Below are experts of layer 5 (counted from 0) of a mixture-of-experts language model. Rows are named router (the router's row for the expert), up (a neuron's input weights, with its number), down (a neuron's output weights, with its number) and show model dimensions 0-255. Each number is 500 + 40 x the weight over its row's rms, rounded and kept within 0 to 999. Numbers have three digits each.
After each expert's rows: "mostly gets" lists some tokens that are sent to it at least half of the time; "comes before" lists some tokens at least twice as common just after its tokens as in all text. This comes from a sample of Wikipedia text that the model never trained on. Tokens count by the router's weight.

# expert 23
router:548473419547512488471465535565497549509475426578551468501535472458518588490516485492518513436450509415451469507514497564535488486539492522468512505497444518468520522530523490522485486449514471465519481521567466519470444564511527443504399516493444520491496484466470533520569507528462454548561585467518514592507555523568443507459595484509578489462437539516466529480487482482479552513562472462520472511574488536528446547512488482433436483473542535522560479552477535523490529498416551473430588486477505526465468427534466553531394491513466477494450447543515478461486558532479535494457431522491438543519544495496483479399491432418421515552497464513487548463564506512512556526511475508493488486527558503474566434472507543533528569473481514468455503476531487453493466450520501
up5:569594470431561486473454548455488551477505434486459450488516468451508456517523436528473504522460488470527512425450521478518459500500465522505457587520555478531529463482520581544563495527554493453459544509522527495479478527500502527439397533507440496545525540510506569530549562476502508551520534443538570494543492488549539546507475519525575535458511561510472431515517449490560494513444502473555531491537451431507450531587460467545427521492565515474434488562539471509484572494424492521537480518433485498524461398613520498517547549515454475593456527480512520425532511507455552506477484552536427526497480498527549429511504513505477481506534474463474478502529576466542512494462475506464468498509447519453523543492509526419442516514556483486440520444466520487477578537514461
down5:492528436446421492498483546493539517574471483472449417495574580518489508564509568531536466481524526530530474566489477493548429491485495467539549521472444525497522480518505555482401505537476397499440510493537557507450545488488482484572549484496527507552482498553484514488466494520502523464495500513533493452513548506560510498373468471518490490423485533509509512484501510470524578515471515498453514497430528552600535492534530479565486544501456526494554555507455489522515483572537582505474489489554495445516472426442498480510448477515497528472545484598480519495465573485463566547475484477526452431494520605493483457481503570504506497547461435447512538538489471513529598481526491546450509509563535549509514418456548504485525433505494475423510529538503479521537532395437457
mostly gets: " 0;", " Ret;", " —;", " Nominated", " 1;", ".2)"
comes before: " |", " 0", " ", " 0;", " —", " 1"

# expert 21
router:548484424522491501464455536564459567460445489541577408477550501501532552508537510478507529401483528426511455516521563539580452509577537509424506508504491460418507484454517529499543458442582457418506443515484505545464462536497491483478425530528508549563502580534500523519555505511462509518542557441432495561517503546529478453484503520478508513432501524476499487504558556504545513614454504463481532463531549571528468535546492510457514471463514541500519512541500542584470520481456515545433507493444505485504444478482455544531455477514507522552464477561488508436476457532495547473511550497475496546538471502496522523414503494471464522512433468497503530493522416464525533598501471508511514499524498504512545462497529497485458556386473558473477490537506518435484439375532517
up1:503443536565460510540533465448530594582533469569438481527532477523502482562436518510551507555464469470514432556398467453517493468474480556488504539458451477482512528506509525540499479453508467477491560509450500454475521426504428521484534449455519479547469437525529466481553483503540476513524457451504511418489532480479429498466432453460495509467630553491480543495542466505556444462493542507516514537519493534503424572484465539470544464501495479441507479497563495531475550452531596534519498480521456494427499530519461460526475431498574494536481446503416463491500510430554526477467523486513541442466528478476565444518526482502542573567513539484513541499450451490457462490458454527526496524477474559490512529584478518525512454487413494426523553506507428526464419491476579
down1:468520449499459501479513464554440510510565577463528553526522593496510491467510528506478590501482448591517578627499577480521494468462486512490502542536490518525528552493462563566559498560481517508476446447474458516446487445479503457493488515522483517481549481483481519523466465510506567482539494495490487504552517506531435521491463496503508491510506444464565526495480503476469448544538510517445516464489499504447516575515515464517473449532425525529410461520512477557466495510491472458464541454511578509443445516503488509470515389436577563450491421453539548474517499536526556507517440476525531418519517531460413501453530441520539528560480546503573519576425462485423466487505503574533571539418413524503518514471478516541436506506529467538517473526489516524466518530546582
mostly gets: " road", " production", " track", " art", " game", " text"
comes before: " of", ".", " and", "s.", "s,", ","

# expert 0
router:521474442571516467499431498500525479495483497530547476541512468472512489574598509519471479460500513496494512545460576487556442513502516547511556495528394546465506473461466520498481472424486477463499487536594588494467461560526537443517456508510540541552528574471504511514545533583461496600548491450428530521490503575552437501470575496425556549482477498519526495447498504519475541544482509491550434492511502562455432503509480504477513490425535502550528450517477551530541521510472423562493486537525432489507457490510467504540480495533478488581452460516543494491438510476565525450445514519441475489527491556511560503464532413440483525526502521548419540468565511467498556594484409508487484426462507475472512407518538501572481500519454513475473546565527530492483465480556517
up1:509475438437598504486517544473501479531460432513494515585594500544482577519498503532534502547577517506512479508516514426495489511484479472516525482472501487499523503445414476499585448527475517526579473572554517448513513497514537513470582476500467502505577426529510449519516605421486558449450442436599456473532467557463439519492523517535506556495460534528523524488535535550491531429468533428494520554508393494481475522475473488397500469488463474466478461433451446489469521515529546530564541494473518507472453517489466475488504491542502507497486472511487428523417579527518460534427465470490529548545462447529500502496448388468562490513589518472484460484529526522478449504506522480504511515563527516475492517472536527535591506522488530505530479527488473512472492561418450
down1:487547502435477559448533516504514523509504473495497563444487473552441518512550481521473499427449487660526509562502469439539507544484505506563514524520552468457482465471468531490405510574535517454462485491478477451439534533534525508448540464496398533491555558462565502508494490475533517479508498457463474567504498494526496440509509511536512549559538485547499454461518430464524447585486529508458462482478484518496472455538543508454485465469429497477563487459527534582534497423548504562543600540545551523602530568472496498525516529567546550544501479467537475500487448591477486562555514472470508510503517547514459473475531499499507554507505449450541411421585477521493514430429517554476436542507463522484550470475505501528534489543520492480479502492555456432457493500477527
mostly gets: " they", " would", " who", " he", " They", " she"
comes before: " was", " be", " is", " were", " have", " are"

# expert 6
router:523490502588520468485457490577472509506494523556521546559524494476498458595591468487519487447484449463511432497519519534544452455510515548501496458511443494534575485447586553482525448445501451494494525514503499555519487586577489460465492493544517514531531532432480491518578454582441512581540561511451522522458492562509475499493518525428549512468478485546526504528437477478474502575590463517553503508574505575512440579519494507439486501489579528522556523478440548615544514550479491497442537539496476502532489423492453550512545497479511564492458510575524498469518484523504522519521533484491522528536475502547486434508462480440433554490449483556393492467512473528520505546587494483506485452476514518473545417475534529511470517448466565494495544505526441488533469453549499
up1:435502515534514496459488523599497414511451472495506527553502459488447490516446492472486525512436499536495515464477550508463457576512508500498548426468467434532470533529562402477532552492505459554486384537555538524528522528464474471569497478481473428527465506506494571512458501475542516461496447516491485510576545430496528560533511458532583464525415501570470491513517504465534519504464521572460487461584483530511493536479462533460465598484489451497504524454489485514452492441469424479510474537562457520530413552541571546514500524432537469490474504442472543514515488465500553572559464429557459512495541515468479571489450493484465508478497459543502487503441476459502452438528502478511536540520541585488494484550536401542448468439438496496465511535523547469526591477477476
down1:510513523537499483412450460549469450468439483543480537526501537497539426550570533519468453570500558537504490509500477488490504545554474462532479487467536568443475446459497529453476543542475550465500542481432433482506538439560534584387444493512484516539594465509554520509584544522521530490460510521446459534456522548512490525422486543499433564525535482481545453453524492493523454602544459416507513531464546472457484521523497528502500496502459470474493530548503492532462471589475511546545554434501528529519600500518534449511472513406551495473485486466473467450470526557498434506497526472509551471492503458525575491500562563482474478522512550458491480500450525504461511529540447448516491504526532458519508444472424484532521560590524525582577496505488501511576474576512508
mostly gets: " where", "\".", " that", " when", "ing.", " However,"
comes before: "\n", " The", " He", " In", " he", " It"

# expert 4
router:557496459553561488467486460515424520460466407480560432486502491486520513563507483524608511468524447491474467486564549527495493466545502542463512512483436506451501505478524548549509489447538471476449493527532493461431450586510522502454499522469497538575514494460453504535509514514473427556549540490525525509535484546499465513499484502547529515477476486536486464437471462499455509503482436460515508497550535569480461460541506464469514514512543520516530471471516549497499503486415542527418547500456447514518479374534464518471462455504443509519469490510455490504457490522513487446463556497547474596510425479536534499392547434429425561479470535597400538473544438481395515558534493524495490508504551543524512520447535503516491571504448543478473598491513511470573463520524432
up1:487588455536587472504476432513465516492481486472529515476455497480486484465522459452503508577497501463529587533505402463508510489526481523449537461494392532538466490488564495536460482505433496457487534571503461529469492516533524554509488524449460458489479489477545468491522467468481496490486541525477508576580480538516500483523568409525485429540460463536488482511453482411454414496569492490537500457445546489448549509467536574488506477551534553486573463474582480533498531508512468481570539522523562525585515545489480439517491484482476566562530451469477453477477500495519508592432552491474512583533432428517500504529455541426436530537446510532479529599506514517505486524440572507507487572452587476473547530457512467504461472501486544516539447496469525509527519485579473
down1:430479537466539594490549517474471453510459490501511534502576529481526505511457483505478570489549546515535513529477534461591557433502497508492588380432520493536486530535519504507496538513492533533499480430491504469529459512495540485579437484441438531552499545537481512516478543504522489506553469552623507571513441450519554547498481539542472496576590491508462434487510458563534485527454537568526549462512558504473558489452470543505491526464544514487450570537476453359523503509568469478486493480505467505469483496483476502509471483502481510541484581583469550543478478517473436611510520547492421482494502453480477513527542459544457484546507483481478553508522470524529535489517554485492429501548525514518461434461563488565448552449542543525556528491484468512491448497503550
mostly gets: " during", "In", " (born", " After", " before", " until"
comes before: " the", " a", " his", " September", " March", " November"

# expert 9
router:501516479579534497519491563561495558504432509478480452494545454475505493501571481506488483455495407433474507531571595505577508490537563517487532472520416509504514497511525565519525421486445447492443480563551475475479468574557514454431437504483469558505491525505471545491507515551475470543514533489516544529531530514509471518495525478446509506459443496434491511511520474509479519561500455448540475530589542521469491491493487447388520518481555547529559502522435606498487535542439481554423587543474500527575535475490450554482460476479463487525538449543557443477485509512523556494479426483498518541534456533530484501452491444484432555498479517542486535491537507462439532508503460466526444475481574491479608461501571536511507495480434514433480487511533493452568476437587521
up1:528437521488498515489438494519494470525547492454504470493470507536479458536508505488558470614597458443562513486492488429506514523480464550481508485471461558482564528445498494521531514466479467475590474509605530531537584487502521474527470542535467559554444497490555478585445541559559529487507474509512479536464444471455476503498523426545533437483460586515499469551511442478481448542481547551568535503470504485453523491516495478526472459566467492515575503522530486498480463541481561509457517558571475547568429506503420576456525531537429470541544501475497556431533509473511467539514471543557519432480437516475512514560483537529540547568568521446534515469505580568512530530570522454514473475471494426482485438429558492509485480455518466540465489503523429460490553469513458
down1:492477488569438497508504461552469545481480576467457532497508578499492529370468565491481539525477437506465534448552503482470506547580509461546447477444483477517450536569561481458446481522475499499500396508505498463516449430468482520519486578482526484509523509473471521397537462473507526509421575550489489488496538538531506461530379493523462507539491484507526571439526571467513550542462502510506493463519523473536504437487420465496492527478455465570451523498455476584461505448528447425522469543490519481550507564487624421464514498556559493489476432448546493554530527488483570452423503486499544506499532493513494497481489523544468517466443483532557462540497524480446492508550474501537520424518490479526526492489543437470517498504474525471515568403553471556478489512475516
mostly gets: " York", " France", "ville", " Germany", " Washington", " Carolina"
comes before: " |", "'s", " and", ";", ",", "."

# expert 11
router:498505463533500492476492492518470517471411444528528491547588440494549535553505475511516476404500494464541425549517547548493520511575536468449539508498463559507519457495505520508499511467524459509573449530548503462470493514537529498456478476479490488569550480446467527553538511523479474574522509448508548532477500518518489559411506493446556563460456520508549519516552487474533534542571482429485514509519532536445482533511482487444423519494518546527544448472524524514572562571465538513425616522479445480484496469453495537525480501476504505516439426483527539470476505507547487473542516512516516475510491436509469470391539457422416579526465534562501520434513451465521504510531468492501482463502601521458556458506519493565430475465411524443515522560500473422513412511589522
up3:531470584537480512564494550469468485581574538505485523467541512478499491444469461502565516451457432575495503553466518476548531497486547438487497497506603575553496506550455469454542597557478442506452472489478500531589426510444472496483517450512503561518523512512475518447557562579477490502568550444549516545516500444515527517497515525615464550481554522454554506481557480457542496535499533392482456477483561481435544541475485491499498470499536497491490542584533593516477480445558524533472529536476493451532490419458506512503494470487480433437508454511461493493526536486506496504443508480550499518541480557523458505522407503537517496513505481497551439467459480491554539519437439463511538468490566474560531440492501444424496442521562424504513468461517542476506527498524506
down3:368568461551517449491492514447502529449523522458508508519427469500410479587496529547543455524505538464514533532412527485513439516587487478465465449491489545518525528459526535563541488509508616528503584484451527548468472474577472511555492515507492472592547546508431474494466511496475502417507517502478494580476523454538506488502526546547563552499485558553503555477487488495547490515390480432469513585546459484516465468496520470439484577504511509523528506482598464454417484464555454511512546513549514526456496532469470477540593534538529529514501562465514512502483500516478427431532517526469496558559486446457543472499520506529482508429455465502511546546478519510505486451468516495520478547497470486456545515465581547498513441505532500518568494508433511528525505441500446
mostly gets: "\n", "==C", "==P", "===S", "===C", "==M"
comes before: "|", "\n", "-", "The", "In", "="

# expert 14
router:509480468477585465486437499464480488491522482535527464516519518478506498532472500558474526455513492467506432575559544495553494491594529520474526489473450495465497512476522571526490482475533451488517437500513574492471446584511549468500458548533541516532493516459464561547558503514453469535590567488468523552516470534544484504484558491467559535479477534450531499545539507579556560536502487443564480487544557578505477531510526487467479488462497526512545503471525569558526506495480514510475613544484440487514477403515458547542437484552488540479506492495532526484465550565505552421467462491481470505509533483518533473380510451456456551546453532608450528417564396442447483527581484499478505511553567491505507460477566567531455509463490527532464470435481499507531474448534510
up3:452492516433575429435503507499544491384540504523512527546434556534504587515511520545530485523508500531582471513525535485514454530520470505530476514493462508442441518536522525504447539544542514509533565436476507452490447476550515501557519486489509517445513415524501563564534535543450465510522473405471523464483521394585461542485527407498562493463470565542483518544486487510569512470524510473570455487510522597500529555568508470495516519533443368540478543569475502494502497508427472579522512478559471500488498509482500486523431502545489524540499508494544457465503523514435519524471474477419548516530492485435548517494491530420515495524436577448484521518514424488479476457457485472430413528478528499549474493487524462516507532528498497496511483594498481460465521430509450
down3:577479413446567524570571404448458453561502483461517512465497503504562518490537472483441442511527500496481490556548453481525509521458562429448505491506585474540468557483484522492543452541439467564581541439496490416535468521556448532481554467510454512441452497479535509487492487445517516486500492426473575465513459508481498493510476462522539511460496527480410545488484453510547436504507501443438446479447481509513447532487471539566510484527439532599519467502489448519545458530556500475524487526513515519457471521455558492497466520499460547507491473504428498565509509515536520533461564490450534475437472470531547493493488476462530568493467494415524508483449467466427481544523518538572397562451443499531441551441538493585565509496496502465484547451452500504477455464479441
mostly gets: " (1", "′", "–19", " (19", " 9", " 4:"
comes before: " |", " ", "7", "9", "5", "8"

# expert 17
router:531490460561563516501500487498498583499456396524548489524519486490593529541531462527556540454441473448487489567518481519525467492567534474436495478532505567420523508465551517475508423498506481471531476552500552549430509523452515456478499520532444521517521474482426529491505526506449478569595535457506526508505518544493468472465543474475522575503454538556533462495486486555446529511507491509517532512530510544447428591543549440461487490437562527563503502491501503513533526487440528518493521547447430494512509406457513547555485464504458502507416424507572437455465496519507508489488596493511539540516431398570499490483586466431447528521475514484450502454531429492431432498501471521527517499483506518474555479508578575521506560468463530498482503459489478437550453540486476
up2:487527497400538447473542533501462540505362588521517573529510450492489542565502440521568491484486538486503502547501479479465448521497639465433359512459477478533507543517486504500497429472542531457560543478478509472471449479440520513503483552491512494491456535458502535510515532539486493521454529516502501472473528531526557545478601417425554475540490540575458523475518508536477541536521525506517504575524493563572481444491509543492545380442510467519536490465490489511487539554414500520460478524536558514444559543504507477503500461524405518464467525529511524477498495510470483558573531530524512475443482551523543496504512480500493489534542448487432493460542499581463488475459446466456527537472458476440488464486536525480491489528509537543485573502456422442491467486483508
down2:462521555516491519459526500564531563548439538521527505478532546424503544484520479476541608477483569517497550515509525540438537565514512443471490487491565455533544498458491505509487540531510504433552543534500484595469511475490519538601504527526469555555429517469501555456460509568443528519514518517419476477486534507541501522454525494509498525470470506492439505525513506476374520394465494550504583520464427509538559530524478535503485446481484493546472500517536491442493506441482429515477447558471491421485525476521531448460475497520544582509523472524542483458500457502462452541575522620497424523433452559433506529526504568488550492545524486475505499516449519521483533467451478477479491514407478452491539537419503503500506468590509520571511543504522493459441561501449531
mostly gets: " including", " include", " for", " of", " against", " between"
comes before: " the", " a", " his", " their", " its", " this"

# expert 20
router:529502420551523496578493551505462527472466435540552421463499469441556621530570440506518497424486491500545488495560507556507428442581573598453542509531399502453512532452541521527569445513498505463496481501505464476504487531538548474474463499543497545536521524534422519544473489543492477535553518509418557559501485517488454446497530477483526504470464503471522507496527470503531527522580470459545509507512503562550516471509445472481461501501515523479557455522417535551483528477456505531487556479475476509527495445482471495574483531501500548546465516549592481466443448528539533424450454500505455490495416421492534465506494449456449545499478517501503527495539457425548454552495414494510503461513521549481551491476534562502522517486498520480493509520510478485616415431541479
up1:457474466548514504537516486494477480466410469558462489513516385462505526541488433504555458506476466466501514564519505554543541516474409576495513530435473503463458525552565513515454449533543477529542483562454560575477513515505464593420547466517569540573524497436496567526463494534492569477415490515510569476557527557544526471499519492546447475496512488430547459569591470500472544492481525476504497447442530531532523555468473559554527554553504507521571547501523500492488446482491433515482576470479561536505565520420530489458532596496491540544470525463504509462445482530526515508471504548484506510549492511476571509468464506392435518532507453537463474470471431482468543522494479457548521435484450489444549534483519524433488497488488480471550538464470461545472505467504485
down1:506434590567479516504426477505514559495470477494424474561546562475544518514468484512458476508499496475457527444454474543466534493503449490531496568513545448445486457449582466522497528487510472508523489499517496463502470470466526449500528416510471536540502468459550473523546557547441525565546470517514454452530469467427517518518460496556479442474509498450504514550487436521406436615485535498543454460475469470543540499476528509542511607569551532492529532512482513528506507577513526563502411487550527467507494501447467463451514580511612500482487479516605435462440506481440509474443486489474467483475502467525431528539544459498496517533451559435504564490466533407484513555525510544464547522515467478524508501496443454517565455516470505467508550534470509533504588479425485
mostly gets: " used", " won", " held", " played", " made", " released"
comes before: " to", " the", " in", " by", " a", " on"

# expert 19
router:520473436547504484500424512579506577494453496524550485499488445571516515525532546489477460469498522440496499555524560542493438513562580576529485472497484524484514492470481552482496491462522441493497444553531488550475466503520514451467468521535515533527515568485487530490546520503464491622545566486459499509524474552509449515524494472471490541509476448495524446463448507493467573520489477463505468469498543511485468467536494494431453446487513581535517449502443613579511594479488499534478565491472492498461442471467462549550501473503495528522480458529514503435479417536545551497513517526475489496459552548533456547478489490434415496558404467467514602471489448488414498513511437555474485505544597553494538467474551519521458506542474536511472522529475462450514428364514525
up1:487484434535485478527480506536491606519491494519607500534555456595543406508453474573524498486440534527531504575590502481561511574532499496496563564592529570518514474404430501487452532481478483515459507524486519550444545501517497564460462522522478571486484491505529532534509558556494528481522521508457458455465495455518544473533465437485447488479501378545471537533478523438493501517498488534542546494536543490492527416521473466504490502447479523504509453453456527516499457453565449503506539505490535503515516500540512549510432512511571544497499567500489489499534432504498467564512570508462473488471520470479432566530455480498495479516474501530478485417495433525490468584564416542422474584480542509511506441501525537479566545571485549532481513461451509495479503426486546
down1:524453477585460533477531536512442492497545546487540489531507546538439502506503462559490530515539466549599529546506543487508485524526490511583549478419504519513559452518551472404468474413585504496471558473495497504540566576555535556575497442564509523529517514457510548445451544518508492540483429506534552559447454470509492537557549461479461488480486491528495518464492489501480477525500524565526518503482514443575509518475520522509534506470487500461458559431482485529455471460462494457512482480475431501527472506532505549560459535469457488526483538510462461466518515532557558463471554442524544511477453421515475518432507409482456537483462493546444537484452523478483458555459557543447486480403499439439421598521470554438571498536442468502519450435495470486514545530570487
mostly gets: " school", " club", " city", " town", " work", " service"
comes before: " of", " in", " and", " to", " for", "."

# expert 2
router:458486483543480464448463515567494522462411542565567497476562531541489497509529509526488540422519420453485455603547563526572459513576541506454532477487461517471520482477527526516517452473502446416491481525549480506502458571480544434461412540492493581584514550433514509462505538565482474553529556467473512544566512480498457448519537495505565522551523495449485467471532477494514493568569547479553471542517536558480449520506519430418472503476553570575523490458523571584508564476439475506458495534534456484493459490443492544535492427512513488499506429552520479495519478541514539503527483473463495535507458502519510525429518441473488548490430482530464550489539493457475551577515413494475467438512497494518561431483545498543442552499464508472493441526506471458509489449496461
up2:479539484480535459518544498567484508498452554446523510491463520553524394497495511527563496407506484419550426531501446566578507501477480495456544452477567521528491481457518484532459458544519430475443448488551516532484444514485515524456579478477464543527457458458482402480522525563447514487477490476555539516497456427418533505513453540572595513490471445541500441477471516541571528503538496477567439498541486530541488499497467502428505467507469594445471508460525506462511489480485480457470433564473477488433454510550489530571537478459515452551496502505494580543508451467556544544478456492485502534469485421550462467459544577540449555448492521507511542492448472532482498451480445530481498435443491456548564504428531449556556555565536526486458528519511504490471526509510503
down2:522511544491463551473502510430506524517540465512565577471537526411445619467511470522526482483457518470474427494528506513451444506488528494462524525537515447477522509478498534523476506501499473496582503509476438517530526490446581494515476494448422464582453548545508522483471558438473463448520519494547504458506498531501477503506472532544513430493432528465515616467571523524480514527471474472483551490470537480515495522485547492536508535519647492519422628464543518497489496474529552476576563454470576529517598568466527465540408462550469501519524566540493483450605541557494496493483524529548484483477554568499509495468480472431545502494545457441469447524453469552505515505563516530533525529518488516485527567488508470489453517484476476515496495511489473509489596547504452
mostly gets: " Racing", " Championships", " Force", " Railway", "s\"", "s)"
comes before: " |", " and", " in", ".", ",", ")"

# expert 28
router:509491496554611441489438513494460435487496481540512492518487462452487510508529437558589491433522460449494463547508541555513499492618551522485477511552450564474467466500533484495516447452494457507485443584573494451466492548536538469474461492482476546522463485456502528523527498540486452534494513445501535529521495488482484492401503455518500516452487518516514448444474411535441538545553498468526485434453525536460502511510477441405522446489523490474516451490460557568579464482494512492502605499492512491528471489524494493528459465533457491512533445520521520512481527555510560458535482416496449535511503453543473464449502457508441530550447504532456525501532462475516541540591530546537484495496544484432595506465569557511455546489415532476455443527531440466520513439596577
up2:456522424522551426489503505487505541488506455482483507582444466497418485489463551487576517477524561494478546562459487516488505468473495465391489635539454452501514488510501456512458472470576541495473534462475453518502514489473470484400498595505492491517566490521552480470508501432489473480487458500530524479502508560524574463496502510469532481519432557481491497524420454486421511446531487511436521423499473488479506503561508534577541487530463423472520492501513509417549442437543492524553539490527441494555452453489477578565575509515486542492535435428548511441479490533554527525455455441429536420495476528573517487521512452469493531483516529522443569507490485461475438549499558520502496540467491505495526492503535483490487495533513581507486417469423534475545508477554563
down2:476419467552476500485482511419422479452517498508518516411450542501481475530415548592468566489553553477457511485527536447522562531483464486459423462507518525588475471542462425486443559489494520497480544499519508502450480462521528551515467515443463585556579424461540533511529502508444524516493543464483542542473664544516491546497537470462554541536460508513509502511549547523486466489509533508549496515485461508545438573484551563512509476535439499571498397520444502454521539423472458521479493514515482473510592493512585465542554541458566466542520433531486504481526494527521497494424466466467525496494519533493516527520515540520532475488518503556487482492477476511464516572508470517512546527531496556538462443473489494545418560490448517502565570531479547492476516531547534
mostly gets: "č", "berg", "iy", "ç", "ić", "enberg"
comes before: "-", "|", "i", "a", "a,", "o"

# expert 27
router:553468453523548452463484512501534546479491434537555457531519478586535517510467529504554460385434455505482466530498523547553477498521494453525511497508491551455504444486536502523488490442549469474453482492542487426463495523502496444457434502488501559591484469492527494532587455480507446497545566490473505506486465543482458524516592519485532598446413491499504477507478510496500582546551454519539553503547526572507465544528449487523430448509496476505508486488481500548541512568440574585455513515440485459457498439455448556502508479489487498524446436571505488460467500545502520509541510426487528502531490497468518454455524477495425520526447506536506509498513538486463505496459483617444502503519553585454542480529532526557492521479438574467475511559497502535559410375488515
up4:532535475478430409521553511493495531498492522521533437499467463508558536505493483537576590487480473493533471493540507558546520501524468515511448538507532528457519468490522525520453450594463447449452445528437494510475558502503545455548488430470499546500567499515525524538507486561545489514515440502571429481511510538486569524413516575533515547466474484573527530612485483422503476571482498491499481482493485441487472515496479506476486526539478478471492521512535506553514535470526436516543538512444491462414549508508518586541581473508519445526523544492533489520434513451530554507461572493532556524591474468510484514456493453479532526496586505549425514436421445593468514505425545584535518469516484493476572523569515456452498494539526486453506509558503442453529498502404496
down4:562485404501457501538529457502514441524537520510486571495466505534427450481488585510483473432461506533463511486504515433546418523569481478514529456455497502502498497551468496471439459517514455457526460507518466448464524492518480500530404424483451460479552430516502477518484500513468508466483474468492473533442517461505464444507465463606571496541480498493457393535461455455465531585556477542485438450463441432553523424496512577458471469578508553546489474532529529489479545491541504492510507490469533519529472519525495448540483458551459481586527440474573499512532569493506444567507511449531520493521452433483509455456495471618445513583485619525487513522491466505487482518465484427503529535461484517499483579461513519460494584479486515565504495507478479512468508424490527
mostly gets: " ==", " ===", "|---|---|---|---|---|---|", "|---|---|---|---|---|", " ", "|---|---|---|---|"
comes before: "\n", " |", " ", " 0", " —", " =="